Weights of a small mixture-of-experts language model, trained from scratch on English Wikipedia.
Size: width 512, vocabulary 39079, 146M parameters.
Below are experts of layer 3 (counted from 0) of a mixture-of-experts language model. Rows are named router (the router's row for the expert), up (a neuron's input weights, with its number), down (a neuron's output weights, with its number) and show model dimensions 128-255. Each number is 128 + 24 x the weight over its row's rms, rounded and kept within 0 to 255. Numbers have three digits each.
Before each expert's rows: "comes before" lists some tokens at least twice as common just after its tokens as in all text; "mostly gets" lists some tokens that are sent to it at least half of the time. This comes from a sample of Wikipedia text that the model never trained on. Tokens count by the router's weight.

# expert 14
comes before: "\n", "\n\n", ").", " ==", "==", "th century"
mostly gets: " ===", " ==", " t", "==History==", "|---|---|---|---|", "Scientific classification"
router:127143160120120123147132133141096121145116104101168110076139151136113114122134120109138127150092166084129128132131140146170088126095118139113138093130125137056149132133143139107119100139120132126133159131118093111085114094150146144116107108160114121127118109122151134126149128180124156130122090045160114139079170111119118102140148094116142101119119145101104179161126156147130142157127
up0:180150091192128108121144135111127102090132129125106135138132100141105171091087139130151139156073123089138113117146126092113112113103119107126123105154131153133113123079093138140155105124131126188109107124152109138153089141102131072120147127148079096158134114086141093127098144169095118106104145077122128134161115139146143166161140130112109139123157080116165148103118124141114141161192
down0:103133125103136122165175156138107155159120149121139163138100105166154091150138134117098131141118080137123156129105141122106134091135123167121123113085165133148121151123160126125153143114126159114141106139078108155147124150127103088135161125127149113112112132126166140172101148109163160138130128082156149108143146115142077104115126127115100119148140128102133122106143134125151116133126
up1:078129155122137091123171136110133129136087186099171144126123136108123147097092130160115150140112132124137095088121110171103168093078127111214125129106135154135106095142110168170127126161151139197131157117149159122152154110139118094105121137132123123106138134126095144142135126137120129178140111089137111138088147189095148132144135133152155136135131100103102140167100169141145106154195
down1:119110110150116124151141066144150075106105101123082125154122134141081167128126169130168123136128155118129086109137143133131077140169135134105121171156160168148121147135103147133141137114154148121115135107140167206155131153116133107176150104119116140101153129168132076121161142083151148118115102143083100115143122135113125127132133120149090124130135118137119118128178121085132106123143
up2:143124115108131129086110131123113111098067110148077113124111131101133142077132158112109098114114160136109096161134133132149113158130074130146081158149116150116120119141123144139107153099088124132143145145122121080121141108127145139142101155142115145090145105121164098125126154178112143158131125137106081128118133155110094129154163132112100151135150129127111137110170106114130153160113
down2:115118117166110143119111087123096094098157107191121163143118118126086082133079130086111133165137130161117147142084176085119108149133128142150139106125122097139160131167116094158161122103135174135111123170128118135131149089183122135118152130120176162183076103127142127136151146095133108120153163149127137131144119119112128113141131124133107099126155134138129126099130114116170116165108
up3:100094095128145128146153118167099131114102098134091131183129143122147176096087144109121157131142116147157098130099118107115133136137114103133105164094160092139123142112158181105111126176146118137127073108122107162145119131094088143124115148131100124120147090146110134149118143157068138158116132121147154121102148138104119167174104154176139111114120111120149129140137138136148136150151
down3:082124106154146100136086137109134094138099073144153141138117130120144132122121092130109103146156119116122130157121143137132127111084150063163106122111107105161136138172132126089160127088163108122143134101138107129148116124081083119119113129108118127131117138129151131100126138144135137091168127131143117156132140082143132107125150072089156119135105129193145132160112153099149128107081
up4:167108124094139082101123139136123124129144105099133130147123139110129167126151146138125140157104155130167110130122142133121139123098162101164132140165135211120150181112069139095115114140086129086102104109134121090131119134085133142120130133123124120109094151124108110113134116135123158090147128126143114120110111123107124094143138092101101111100093171144123144142132156134091140075152
down4:106116097150086144125114097117131140126085181136142145155099095169119153139147124143174112125113130168126120124136140106126149173124109163100134150103138104139118136127105154086116127148132130100126133135083105106133118139095132131135092120074160121091147118156150095088122144121161094105186134154127111115157139139113134086121155124138106053129105100119126106196159124107130151142121
up5:161088131087133132150157143123126125118104170122128075110134134104167183099123120134092147142142127184136123094136121090144151129132083120152100138122103170085104122174127103072179149109153114135077122112150144114126186135109136127141162110136136087121165117145127114097162165131119150131093100108192127112140139136123164142135159121103130133143097103126182135138114146147154186151115
down5:130159117141118139137134121103142104146131129121141147087146138156111120122136135145114063128148116162098137086115115054096136150101141158187103116130131087182133145119120121122141115135119092114140109140124134131117123103116103133092154136150135134165125155144118123091101117150155074100128150069129165134109122116124111192158093148123132108125122171157123141133107101126111128154163
up6:153098104145126130120115109109158157097102137137153083150135129119105151136140110117103161175090068145151134124097137081169083103121130117132128151138124164133110115126128142101158155120098129109129139067129144128104143078126169102087100098150148115141154095171142107130088137131149138136127143100152170100137113121077133102121133097154125168114133101148100136149122150091118162153152
down6:129138152159141115122107123144104146094135137128113122152092087091159116127145137165152131129118112140104138100095110139129122120134139081174120123108117145103113105163112132149141088107119103106157148149106118149174126144089109123093142112127123135096125123109120153125099129159119146162118113159115129151157144096127141071111084104138098151152120142127095131104055125150122158157104
up7:143162125103130116136109156110146151172084167140101116114118155154138173087081167090117133158078119083139121133169153121142145163146133147098149124129116139134131141152118151117153142143114141129132118134135117088170131148092079155151126145147112137142159143146121103119158119127101131193118151098151107154099165096097102132165154122145111103168173141151106117116113144142119143147127
down7:072101142123136149125154103161148119138118101162135151129066101135105121138139157124127098177115129141115133169125145125148105117104143108110148144108117128118079162122106176087115115162147105121162117163122158124110148137161123135119162126136148126111138127134085158124154126096131120172145116131136126113116156091171152124163103136111087107096142165131096138156111100071128094149139
up8:100179147121148127114143125162153075078127119100173150146127117123096070087144094128078087144099108123143125164150144107122095138087116149117126076075111159157125145106096188113145095110088161149122151128121149130135163122107128145114083136145091122122140096155125115173145141113135162116122140130169112098123176154112123132149149114162130138156110126120067180092137186111115094156125
down8:160128131186128146126115151108139123121118095088089098139119222133101121162100130097127140115135112136122113086173142128117109138121123133112156138130149150086119201068117115142138154124129137129142109117128099150140118104089108169132171132114126129139139136135169116074112106088184116184087134134139128120103091133144166155163155154111118134098171168122132126145138154108117102142138
up9:163122135137163132143120156165105120131115128099171122118115181133153098128096128149102135106105164115114118167142137146101121085116131114114129111109154134129153179159108137171104115120082155132079148150105143107118136174167137145092132188170073130113166158132115139156113143143162136153112183082155150198121153134092114129130193149089150124134115131140123140146161110107154125152160
down9:109113117091143170123137167119173118125166131178118125139134107149138104140138093150131101112147136152184115112186127107144136148134138119130149125141139096146092078124147137174123157164156112136110133114108116163135180116152099131118136157089122097119164108125114130109137128162154102123148144095167106153100095132102179135087115121146146130145160151123074147123140133107087113152103
up10:111117142111172107141091095135069133126095113136117138120092126099086110170143143111098132173128178092111089144147125152091125116088131130100141109114118156102134111091139118166110149108105155137149131094175120139111146144123161144141125115149083105154071081148146124132071105149111137184105115086131107128138115101097151133143156112100113140114125145138115162129113120116163190127128
down10:144170131149118104117122086149149139130122162103102127132123143137117138129107139136110137146121068097149150118110151096135142162145120155170112146111128133131145110147143142111133130128111129127123101145122141146090137097139162137131097119111143148139107097109147113101116094097137182105168192154122138116106110091136144105152103131104101095105096066182141151137104096145144117164156
up11:140130153182156085155125131139147090108076105111114079133104114133118099109154135102149154119122153117115091119123081125116049126159111150132117100137143172159120147117103151133159086111145156110094116074157128109118162160134120111119121119139103099104070153137138173141164160143123134150105166110119120113128148151111145093138178128145112122125125129130152130127158141125094132121150
down11:150114123106136155133098143132152173118150140151128159114180106170149158123091141147104143072126129131069137146114130126173140115112091146105122115145129127170140145106111130161112130172119137151166106162116160140116147127094090124108117155111127128148162104116139098171069117117123090143137171127115115096106158146119143145086126107185145143125124126128125209086143141141107124140117
up12:121110144128147105128134106143138143114116111125118098141130143125136121118138146119139110189108139149136142111116150137135165138129124119085146113156112137132140113140101119110126127135103077132166129120157147118079165113152122148151147089122112133094114116150120163148114105145155140146153131095130134169113128111150137128137189084124163120129147158127142170129140117081134132133104
down12:120135144145093125070110150133149111141163128125125139149148116151125127138113126170116150142145124156121136114131134126104120120146116125104087114100127126205145148145139111107142148114115112180099143127152093121133189130156110102128121119122103135133144139127159092155120134159139066115142165143122136126136132084134139107133116096090141190162157136132134111105094124109137157109123
up13:121103089135115067114094098143113140126103105149114123130099125095146146133099137167098139150138095124133142049131100118134139169131116107164126118184131136096158161077156118122143131134140096093114141114135144177131132122123119155147170105112144115102085154085145086130154151143138115092122137135149094134116081148135132148080097111078140112121115109114155136143113172152098119137125
down13:131157153145079173144125129129119172145119115104131138108101109089130176148074119133122139084128127150136133126111143128106107102123104132125157125150095118078130170102106105143152096142146147105112092090137102160149122087132138139138170127137126093143115126157132133114120149117138132180115135100153111076128119124147179165111074120124096163166106074144128106111121077139150127151166
up14:127120142168114117148134108136100130130101135127130101090105163114156070181140117141129157145094122115136092153134099121116110159158104160131112144124101158129106157103138134150158148133071114110104115144123110114136133110122152135118055105109123119096102123133116173094098137109196145153108115121145117103124136119129123085109112123118143109138142136088122182161113138109152106156139
down14:137158102131133102105127121113141136135133101131136142081128102134146143129131110114153144118143125158119138081120137107125085170121134158106161163161130084109145107082149136130112165121130122140103129140086129122127149100131099126077130127105133142153125129137173136123120111129147138118163152165152117127160136117140146090147104129170127133169113148100145151148141150185151119088125
up15:115117161166107140146141155094104105123088140168130139116138158130146126149097126127129178121173138087093139118100097137080133172073126126125109149155157139114146117121090114136100132097168109116159143078167156106175091118138121126125083150120145120152152111129095123130155110165095137138067112136149129101145137146072112143157139136090132088095136133131102156137178147146153134169163
down15:094092110140122118136085096108159149069108131135113174124137109109109126097131095100126131085113120148108137088148166115121137107127137140107129133150114124175190137111148100144144126133133131129085106141124094147136175122097126140119156131140176150099141135112142129135178152084154153177151136164108123125108084131119133142068143120129153139108147115135163139085115111073135097163125
up16:134125083124112132109152090115122119105092123122167133134164131126088123149086172089125136100131098107167083173122122115119113172125142130137109107137100146146115137150126145118134044155106136132142140142103160142083170124108144108113163063146063109099122133087124152145106125119182144149130136115125105105096126139152116146110141140103100174107131084100117136113137139146136111143148
down16:110152127126143111145124100163149131153157145147120138128110129169117152151144130131086096109112173115099135132150133080117116142124176093175089149134123142187085094127129082125095143181109130134156154125120128138168155131138157146091126124075110134136139135144113127132137102129097144150086156112120139152135130120118101186126143154122111136138138183082078157106112158124136151155169

# expert 21
comes before: "\n", "0", "3", "4", "6", "5"
mostly gets: ";", ");", "% |", "i |", "er |", "; S"
router:151134131084094122092099115153172136073112168077125109113132135127133132141135140114119112113125064102139155153147117116145104167128120130159139143125132151097146146136097110149103132132125115106133106171145183135122152164136106121193151088137121112132146089139118130145132147108112168122090155125140124131123121128110115114160154117128071139108129167084136207079116137152162180132081
up1:122214123117118128110160155131131117130129128145096125091164159122126150145136112167073128127102102107143089154171147128121096155128119079134097132130155160154116151126098140124119148142112108144090107116156118180113143133121156128137161132178132142137136168101068064120147127166169147109112119115124124117074102097119141124173118084127115094103131155092149166151117114133154120131147
down1:097131124090113129142115122127106149134108124118134133111155144132151167110116094096157108132124123168124110139105142149116125151109123138159147093106104132112129123077153151143141101065098138112118115162099124114137145139089106157125120139106126142106105136112146102192110140145102097130100131140095148147152122121140054119120153112118152116087119101143159125099121149128114081058114
up2:121131125141131111108154060114150114167115133062133162130139159110143150143127133124119141144147131124149095125187141145094100138110114088097125141156156122119143134145120138128127096125089136127130128114172123134154109088124108115141070176132096152124109138154128130149131095169148141138118152109115105112147121165108148137104143160113119103102167151115124141124099116149135127099133
down2:116112116160124107138193136123100134130112117129083112148142097128139139104153103153138184107153147140104126088147125164141135108138104130135139143112145183131133136123134137104092130119139084105120129160176187114130124076139151127141127124100138115114103133128108104136131170111131125159109174138140137124125080121132123173120119059109115151167093141142125144102136100090136136122176
up3:151143134146093112125152104112132163110120097098123160098123110112130103086114135182140152137106100119133127131148142073095136162096118123167132122118126155088137123129110195096134109110159149147124118102177135130118154126096106140168066134125119061129118130133099108123190124118099134173122098130129151146141135130096128123105133119107184099091161135114107181175169134106162151091095
down3:113145125127101152136135118110118169089092118114132089155117148143156120109152154118136129128133111171138127144101147133146121163127150149140118156069118135074113140104131118150175158143121115153094154113151118119163116118142126124125145096144132117167079160128160145143095135180126119141136130125124085151119109140129139126090134148152110152148145125110114125104087108149115100134136
up4:146173184087116108130094101127116095162106120132134118161135101128116134114151125156112100108149112080145140125167136134155111111124137114121103119080156144126101136117152120122111122180146144145090184134107106105077139124179154107190126132171103130088170147116110129136086183116141135118086133137148153143090175179140118112142129107116117085126121160086168116123129117129137126106132
down4:157141122079114106130126124116152130134132150125142129112112106128078119094110110153136098134057144140131081137111179129128138112095134168119088140153113154074113094157088163108134182087164085130131106126104125171153102131083128124119099162102118107160128142120172126128126072146090087122157108133124127094125132135152103132159131152130123147114112142101104135132125074106135166145143
up5:140155136146093141167119136103102172157120104114118118107109179119148078152117132133126191161142131121123110131128160152132180112098076120144135106121117125137126113115101125108153068133171128107121114148141122141142163093125121120086158060137136107102117148106120129088156128167154148105135140148120108170120107112088134102129100139109100136137126086133096122108191147139126100177166
down5:153117162140129086105123122140086128147085122121139161144133145123133167107169129142123077105121137128158163119134148195117109119108148153182173131144127108153120130136103155114172123134130139103112121079099127130162163140153083140122131121134099169173138128138111139116157127108151093146107145140100148152139113109106145095099128120123120117145155113089106105098128113122120110131171
up6:085129111121101124171112115131135112102131171118119120141122136115151150144102110125138175150162094113166127102161134140114138141132127105113131114131148135070123152184103149119185111147139115184132131110161132122147138143174085162119152163136123158119097123076124156124145135145120147146128113144112095116125136083094137096160159142121098098195132172084173144172126146102100132139133
down6:126134108102152128142125148103171136113161149146143126099086132124128155113111105142147083176141113093106100141103156132165066058146121152128164109126099138118132118139095130086143127111125156136136124096142129169138098128126126116129143127125121108118107104112123151158108146127073134142100130129136085135130154135104128099142124147120131127136126137148179087107129131135106154118122
up7:137150123115149142153142123169114141131108115129118167090132123126118136133127122133099190128175145154114146113096137131126140152112106130119105124114141147111103129123130128117112142115084126114133134144164102114115132118160182084139136120167122086132108125131130110118100084113145148115109139131157077164105148169110101133122158178178106097161128129129093161142093168142151118164123
down7:159147072136122130146147081129140112131108117175093108132122145170102167156151092102099105156166156136110099108143144121148145097148117135145145131115096114191117124143142118107180086147109152134155100118153113121149097134119139133115129135179136122159108122135139141134152160144131103129126113091163141106164144126117080137116169099087145143120162147155178108164118145108144121136166
up8:144107115132068134124111111141121177149136174135123136096109112088138148123148136135142109141145124110110086095124135113159168146098121162166131106145113108138154157139106142119127128104127098129100117101174124132122135127119111181108098109128110137117136129088132111151163137159101127118138106028117148099116103154146120150131126119144111086134100184118149165142152171120094126098184
down8:168107161141153154129150101124144138155111135137092143113158176182109104157138100087126105158091144169077123089147133147104135133174107161144145150125142111134113158077099132154116200124133164119175144174056103104108124123108121080128146153117132107143160140172142111135098119121169143129104113130136091128141138151074109105158163134129142123172134106101136113093159108161116089150102
up9:104111138127113132133150109127153152091146114088112128099163099083109154149118116154157129091127143158142100115145107166115119118098173136136085135147165130144143129142166162140160144074118140128081103104154134106126142148108084102129127123128124140123163090107126124067126121142124128164129070131149114126108113131105157125109131128108124091085112143104122176123143129085116068138136
down9:167114104117127134147137170100147118115118128088097158126118133117131114130166139142129160118129146179153107145127131122102106158092108108131147126080145159116120130124131097095141128128137114102123153113149118118118142157138147141179157127119120127136138188074147148076127126141127091162122142131135160131128099106091153119166102149093114126138107128164156046110119163105138127125119
up10:124149129113129136134149096132096126119134102140110123113155161108092155130127116128129105137137118116145129142141165126117090137094064145119118148144125128088099121134108099109118107118114148132085122133153118147108126182107101101123110152121133107105133155096061123157110144137111143128134134135187145134107095115125135100110099148078147150062139137174126133138089119113129111087127
down10:111121166170146141116171073148110118125108126158177162098116130164123120081101106126169140115121107129113123128140099143159163123072152146089116114113118121120106129111151102095109115102110106159146109124145185133148101080152149156082152194105174137139099135114134113121123148138150150157131125116160115119161101080150141126151143137116142139113100108128155145143086094159119113090166
up11:139128140102129151128129140098125140147169204132116089101144138131154134144095152136085121134146113111135132088128090131106144118088064135113104113220146158124154118173121130125179077145147114169100126108156145134120182133151081138129130149119099156159085123091108117141111121133112167139099153154126140107097124145104149177084143133126069099125152146154120159122137165130112130134133
down11:118155108141135138118100146125158125148131059124138129132094132135132115113141110114130112136126107126132163144192176148149125094133145136116132179110136137130153108126102100202073110095123124117164090158118114108135104107118145113111086129097084137079121140127133085116158193129117132117123130148126105098151121127147146130110130137137130090091107142130133105132100118119096149142110
up12:188119110122181160145133104174132147093146114114123130094126104094144119213098122102149107152116144089093111123142191127085111110133098137150118143144067146111119127132093131146151145127139114115143111111155149123101175195109127136102153135112148078089089133150107143158096135136124164153144172114133140140116132145169130120116156092120130131115128157103099160162108127106148132123141
down12:103145132161148141108085117147127099165116097151153144184127095138120113101105118156131105135122151090145141111137110080114114142101147133142100197115168103135154115103110078132083175166142171141154173120151110164116135128136112137144136122092108119132130116138107115122150088097085141152114093141177067137147122155130135126114138112113120129145110125114103128159121103151107139145103
up13:083152116098109121149113115116119152124105101132117161125089145144159132163142129100159184130139122128126114087168123101145077167152120081122096146150169126102128134129139135162109132133176095119145109107133107139166165108121142110124118156153100079101133155158125126121127112109100125151121154129135153147135143147107122102128150131201108148134122154166153139148210169142091159134132
down13:130165151096087120146133116160113123160128111137108125178094136143125126162174124139097143134136112119158151113153173101138140147113106129126147078154144058093207125157145179073128106118148118165130121075138184125159128143120102160137101160125146152148161121089122126134092132118130126143072133134152100102149109171120109102135157132115121142146157111139102132135122148128111095121170
up14:088132126123174119115123116159122098131132155129136145164109131096177151154162114148109130132148154120121075146144135121115135063130110118130171118126106115158129148130068110107118120089132141113169088150135114141133084139098143138111143156149112119117118120119127098140108167139109121125129134102122110075112158176123127105194125101131106128124146127123135115113117092131106086157123
down14:138108119125153146161107087120131159090112158121146130126146190191161134103098116165100112158128120148122182141139162154094112136120140117114128092103108152154125125112121085143140136135133123091185117122127117173118115150096132144151107086122107185111113157128147138175149129083114093095136146163148144160129119155095103129121085133103161147116130133167121125144163064137118119130119
up15:127146098124133111099112111126114142063123131138090157129132153086114149108115111140109142120116150098137135141114145127122138119116094089123117116140109125128143123127128143141156107120142169088179202117156178179135167107154113141086123096134106140112125139128115145139124158153127098158123164136127136167168110117123127125111155165176120112135158187141146148123140150123156095138147
down15:168119145153152108126148145090160132118107104127147122118102136099110116142143118140128156142093145131136171131106128143101098144091105099118099125152141095107154128147128093166160135174099149147127149082129146146148163109132129143141099111096126114176121155118162146138144087169165108107167181107173112095096110119112129136083119133104116124166076104130109120151116105141103082146162
up16:152125137135114060129107087155114105164120164113159131091109143150161074115141098094119147155137160079158148141151136140162096174128122124131124124110138127105094074145133141158109090068100111109103069117113095100174132144130153142142125112148151105118136141117124166138105123121139132109120090081114140119123122134094153134108129130216125125164121098142140145107152107154116133082138
down16:104132137134160113133141138082148146165122140125176105157076139162125092142104131043141181109080090114127128134144086112122149095132151132137133144087130131096103104133148100141152164113192143115177075132144087138121128116135154144104121100119133125155133115138143096135156121123158156143126106101089091120117108138151155137158143127133125156140142182119062110111130071098154100121125
up17:187128138137101117113121144130107094107099134109151143154080130095141132123089117123114119145108116141121116100144067138145112140070176100153112108121090131139136098123157123150150159131116144170128124108121126099073121172133101158163136117119094129169127094178126122106128129160137105099138132132115095099093120131090144136142129140101132140171130129129095155134102119107145120115147
down17:126138137113109099151116130152107164120103124135095120120112138138154148129133076111103127096146163129125104133058129138117134126114098144126075141141119137146153105135106107141136130094130148120094154105123112125116098082121155126125114137094132158158139126095117106120128154138117121136125141143085119112108100127133132124096133136153102142130147105093121167132102107122177119132087

# expert 53
comes before: "\n\n", "1", "The", "2", " The", "In "
mostly gets: "In ", " In ", " since ", " re", " On ", "On "
router:110165132154127160113122157097133120112118116105125105121128191135104137096170191110161110153137105107151113121149102154083113117139121085136131066127175175114145149133108103119135126118104117140126091119138115104156130144170139160123127125151110149139143130144119110081095116154107145124146129128140123126077125139096121089118140114090155114125192142158136129143158146150133119118186
up1:148093107154140132111151097126091148135094124141140101110131127125103096124157116160144141142108147117112100162117110139115134119120161072141107115157109178163132093156107151145198145097097109146145136114130106094100115097133132158151095110119183076110084120108115089102097151150140159125144150107138132149115136127137114074150185116144099109161109096125107149136083137166143158175148
down1:143123077130079132171124128118138160117120114105157166144120127112133121131115112118068169151124134072142116112105106130130124087116106115122106142091114088153115098187155158111135143170140120143093132129137099133123164129082110145155117151117138133119096128119112125146156145137142149107139157103097116120158153151145109152136171130139136099120106140123141048122129142097106149120069
up2:132140153130158131126122119168127089147109141127099142143157150124077135120149165156077147162117131135149119145153136133119115099131122123173113066176138147143135129090113124161109147110100119148139116086125113114185122135141130164090134155168139140127150107105102114166135172156112134149142126125159092146089161164128141102127171127104166094124163120147124129147079153147116152108164
down2:137142170182133072126185086127134154118130120084176099113124184134104121146139109106154149104116116116105102140074140144108148115131110173115143089125123137155134126124094116141138150133127144116169099144186175126144137127103128074174130102164163118152118122101117129124148130130170121092124137151121105108139125139081142173136077126144122132124089118155134118122168133143137131109146
up3:174124142136135118112140101113113136122147106142110135107117131127097134136124131132118132111099109110152130151111104140108126092136131089153128149153161169140141129136096136133124136147099134138122083066157109123121108115128103109178090136132148143115140082089114135104134147140119133145152140145161144113098183152176132135116151134109079101145149151137118161144121131116188115106133
down3:142122175170135149165145131101136092127132137084114101135124158125131116130091147086137170134188113106091141145082099128105123144136100154154114133102131123135133131135107136119084136116174083165109166106126161103142148185147121095129140131104143182131109127169122144170128132142131165150114132167090127148159146119096117116102151167118127106100139178134157106122102132090105104138171
up4:094149120137144110099114056165091138166128111125182090164100119127104125099084133133110119127107117134115112141138145123109134091142113111187136093114151126148142105093133098154128095102137136128099109122166150162093131165150126134113122119136145099078094115117101138164168176114137147148139126144122148091120138155098181136119176083088068163147128137112105137146144140101097129128136
down4:123149088061145130063111132064138146104140138099110157166140129148111120139146094115152102145135130145138133144073115122147136132104091139075114113170101123120106148134144128117140151129135131140139126109124144121105117115115115132151129119114122143149137153106158111109105113120167113130146112088098123134150164116144139163141102117121165074116154111128092150154144130163151115118125
up5:140134099131149135118128155120091134126116105142144132111070159132100097155135144106100123112121175101109100158136102129093109114123079145122143106138144148082110159094152116129114133124116112133129080156161109124118142153119136137180141150136160096109124115165118133099118124128124140103086112130111126107133130117125161066170159150114133121121160137147083125107123107153136106135126
down5:124100144116118115125134113120131130086116123157126141076138135119155114105111114167102140175103162120122145161157141139106140125075149119137122120124135135150080149131123114116092112093139126124179129119084090080150132128146151125079129103157116123121101149122108156159144137176111115129144138123152163109129117083145112160137165157142154115126117112115130125134121136149135143120104
up6:104098146121149131130164130134134135077136112137096177077110142123095140120108118092094125153113119121118128087136120138141154161121175106154135116129147124107131110141143132120126131091062156159080079064142138162127161131126113170152085104113149114082119129112054137142146106136129195111109127132133109129134144181083112157141147131150123100135153105136117127126110158131131164177091
down6:142125089114144081130108154110108132083156170113152092114128116119104124116087131108119137154109127107145063094118131119151118124122173121121090207121119081148071137134106149136135119151115128119105127111094147127077120109132118137129115136098146145142153124087063128157159117134150133121136136103131105113110140139149182141158129116135150132089166137120159120176107104116126161183159
up7:118136122115150115132119133164172124078138170119178094117107073130129137145103106134104157166124132120113094133162121145131121142170128121155137126164075160109110128145151142119124109161134166073122113119109158171093113104151122113170156135153153133134090112114132102155149134177095141165109132087124085142187131140127137110097132139117106139121163137116149140129118147103133120102163
down7:136127110112124128133130131144127135117164127129110116141131123153108150098118121100131138114130128116128110140175158143150205184112186135164124138124073121180146091132160126172133145110104163109137173137094138140125108104128114124126151104113131093149124118123152127126140123157109116173162159132116119124168146139126112093144106127107120148142126034137158097122103132153137120116114
up8:089105123129173111126150138146148120128111138101110120184168133126089123168134144169093108155135133128134126117133163151145196133106128127130129086113076132121138159129137122140120111128134152109143155112142062138148125133108112120127113144146130149148110146076130092121138110144149156131100135110166085140104132187120151144099126141148170101127137129146150152145117135141090127154175
down8:148124147151094141167146112151120168151121152151155135107145128135089146124088140081145145086111121125113108126102148111104152152132153176125114103158130109083116083106117162138176102150099155132134127164134120130145133122132138086106124081148139081129107072110130140132148134132170138122141151120122180126133116168149141105100118125112144170165116094130143129111087118146135104101112
up9:143146126124146134118141162107132124130126141109139137161140130111119078124120155137127115156101155132120112136122145097092162110119132119144126080113104132106136145115075162104137075164123124131156169099162131123078115118169143174112085133142103127101110086107135075153124156161123139134096138128193124174120183119110147136171133166141121105123117138142163151146116182114135179096094
down9:070099120101140141141116131159108170098127107123150095111095100118121088138133096137116108124148138122165156081132086152107120092161144097116103109114077116121136127162142111167109157121129108121121103104104105113135121138164119107116136153086110086099118104146058143131135129142150163133119144140142154131128088128180108132089153100132108184182112146085129111113153117116126110147122
up10:104115092100149149129137106138146188111118146116147138106101188103140100115130104141108144186092076120170150143156167140113127157159129140114156108113084152177134141174120131114134154130089123061141096108138134116146109115135118150142133088144143163160128094150081105075115108155089139141083120139091133117102114139112135124121163132131117081139162183127112121135128089092146167130107
down10:133123144117093142163158116117162064099109160173162109103156137130121152123096149146124169100124118112105156102132108147142146155107167116128066131142144097085145185075094100132129120114115125125094103171124145116182149132168137116137106111149123131123127133141144126134150152133115112203164163136156081113144108148161106122149120136119135148099143118112147097125096174134120104097165
up11:139120182137098124108103121124144150121107155108143094143140130124148118128078154140141119168114172144193138136114139146111159132078101103144130109100130122121086151119131118099141099132101117118128109084093154105100141126120118138130090181130113131118133144166135132119138103111142119110151115127186095158150129116129136165136117139101099138144149094141116137156142138126120128140142
down11:112129148102112125125152155147127102131127156127170069112104112149102183128083117129120162129135129147127136100157147119089124090134110155098162134122108109125087157172145145123169140109114102150118124110075129133113123139165123150147124110120129124141104128163121138148109136150133119133162086119130140123102099166131127159137132080094117137151146141138106117162130117113126084102144
up12:141113150124175097151140073133104120111125174150090109142119092131086119153092153153138131152085143145136139131134095108111119128109136110112111130178129146102148144122105149119150088118112138144116096081136123142094156121151115104111143127157094092131133128155140117085134130118134154145127140112107148117145076097128152150131144130114089127089116131125129145160116114116127105126073
down12:140118137132122123162095077141130135128135145137108148131126148153108111145155088136107139159189115122121130118066128127124161079125113141128131144103170092119152173162165136134132150124144123133142137134159124111145115148103148110153128124131105137095158148145097108148125132103138118131085144119125133108118158086121133104107143128128089131126143125125150102059157100154109159130130
up13:151147135093136108163115118099112149131089141142132120092151111104114126136120087142134103160092156124096126094119148122116122125167137126103138110099120163107132135167122150119181120163097127117124105120111154120154126117152121136131193158147120125145151126141107107134119125130112112136110111090142161074132106103098156144148190101140118155157145130109072133101159107123126133123183
down13:166132081139145104120105137122115153160165138175137138153154126145072131140102120090086120120152134123153092126156100098149125127098150179129132139153103116113122084124173095136139138135149124152110116122100148171121122098106104098175139132091151080101169094162107156094080155126141153126156131113127126118136115121111108063148090121115108127093122095115147085130151129155133123145168
up14:155105096133122106135125133110152120104144068152158138140094120081120106125139134084140168141094124133146121166177139075117136129137134133131127155095121167144177110134152109151158149099101106148125112116130146131130123099126064077153104151096167106149108148147105139145134091134097148106132118144163147132142108133113131102091183117130155143128144142135118138118097154154131098121133
down14:119096143131122152141147134152125146129164113132121126147138097116129113120111113120145171128096145126081125090148125125112109149106137161104119115119134080135141101175123096131095122147147093131136117124148106078138120150121095113127123132175133186144137128143139108126125142123159159149119144124117116130117113070110128155124141146155186141083110164173108097122144151140082120115157
up15:080135122138154130145142139102104124129121090129135105125102094114125200112135111152152128124136161075171138095118110113119128123120149131129124120131134114138112103196122124148127074175152139101142129133116096150112123146154114120141165156095138122156080170130133103133128139133142125127095135125125114116126123132143138126152146114100090142168124130144124132160103119104130139130100
down15:114137152099111108115132090147142145141150123134113118126198161146153141114151120098179131110062125158099130125132154134143120142119129149111128108159141168111157137087097173127136138079112136120152088110093148114142134116111134132132116103163102129118177085123122141128150106172168147125152142149122087190091181144093152140123125150087142130113114118165110184113146128164129146098159
up16:135145144123144098132118133086110113118115119173139129135134117088177128137099145120122116131171146103106109100136113129150128148126137090115117147138128155108113132119125154113126072157165131148125147111142110128152140084110134094135150181156152136111156131177134129199133129156113119146106101071113127102189186143121104061172138122127144131154128140109152141108115117139125151108069
down16:123158132132145138128144114118098120140107125153146099184109095115112123121138154111143107087177117089186150142178111110152185185117134065125150125129125116133138097081176129149144071155099169130152143145152114118154126102121139141149105154089133061152159127149129150101124096140102113108151127104134133091197124104149122121084158112134166155135147091093163115112134113140206142131085
up17:099100155112133109133104156135113178116115128143085086116126153143073142165139137126121131081147074132142161095120155131122154137142064160178108138179138139077164151098171119128150096093144100154092090163118134147110124116121145125107150118142131141111105152110108064118155125158116134149102119134160112135112127151095153128091125131162124114132105117106138118179151148119113160140149
down17:136160140124134142148156113134118105105147097129175127167141091115156101117150134148149131147130149107125094172145128110132105102109165103098140142111164098198108124140111095132152126090124139143172167090181121131169133146117150122109082100138134115136170113171102152155112124115091162139137140119134146110122138122102106094148151116094140158129162122121129132113132102135115126150113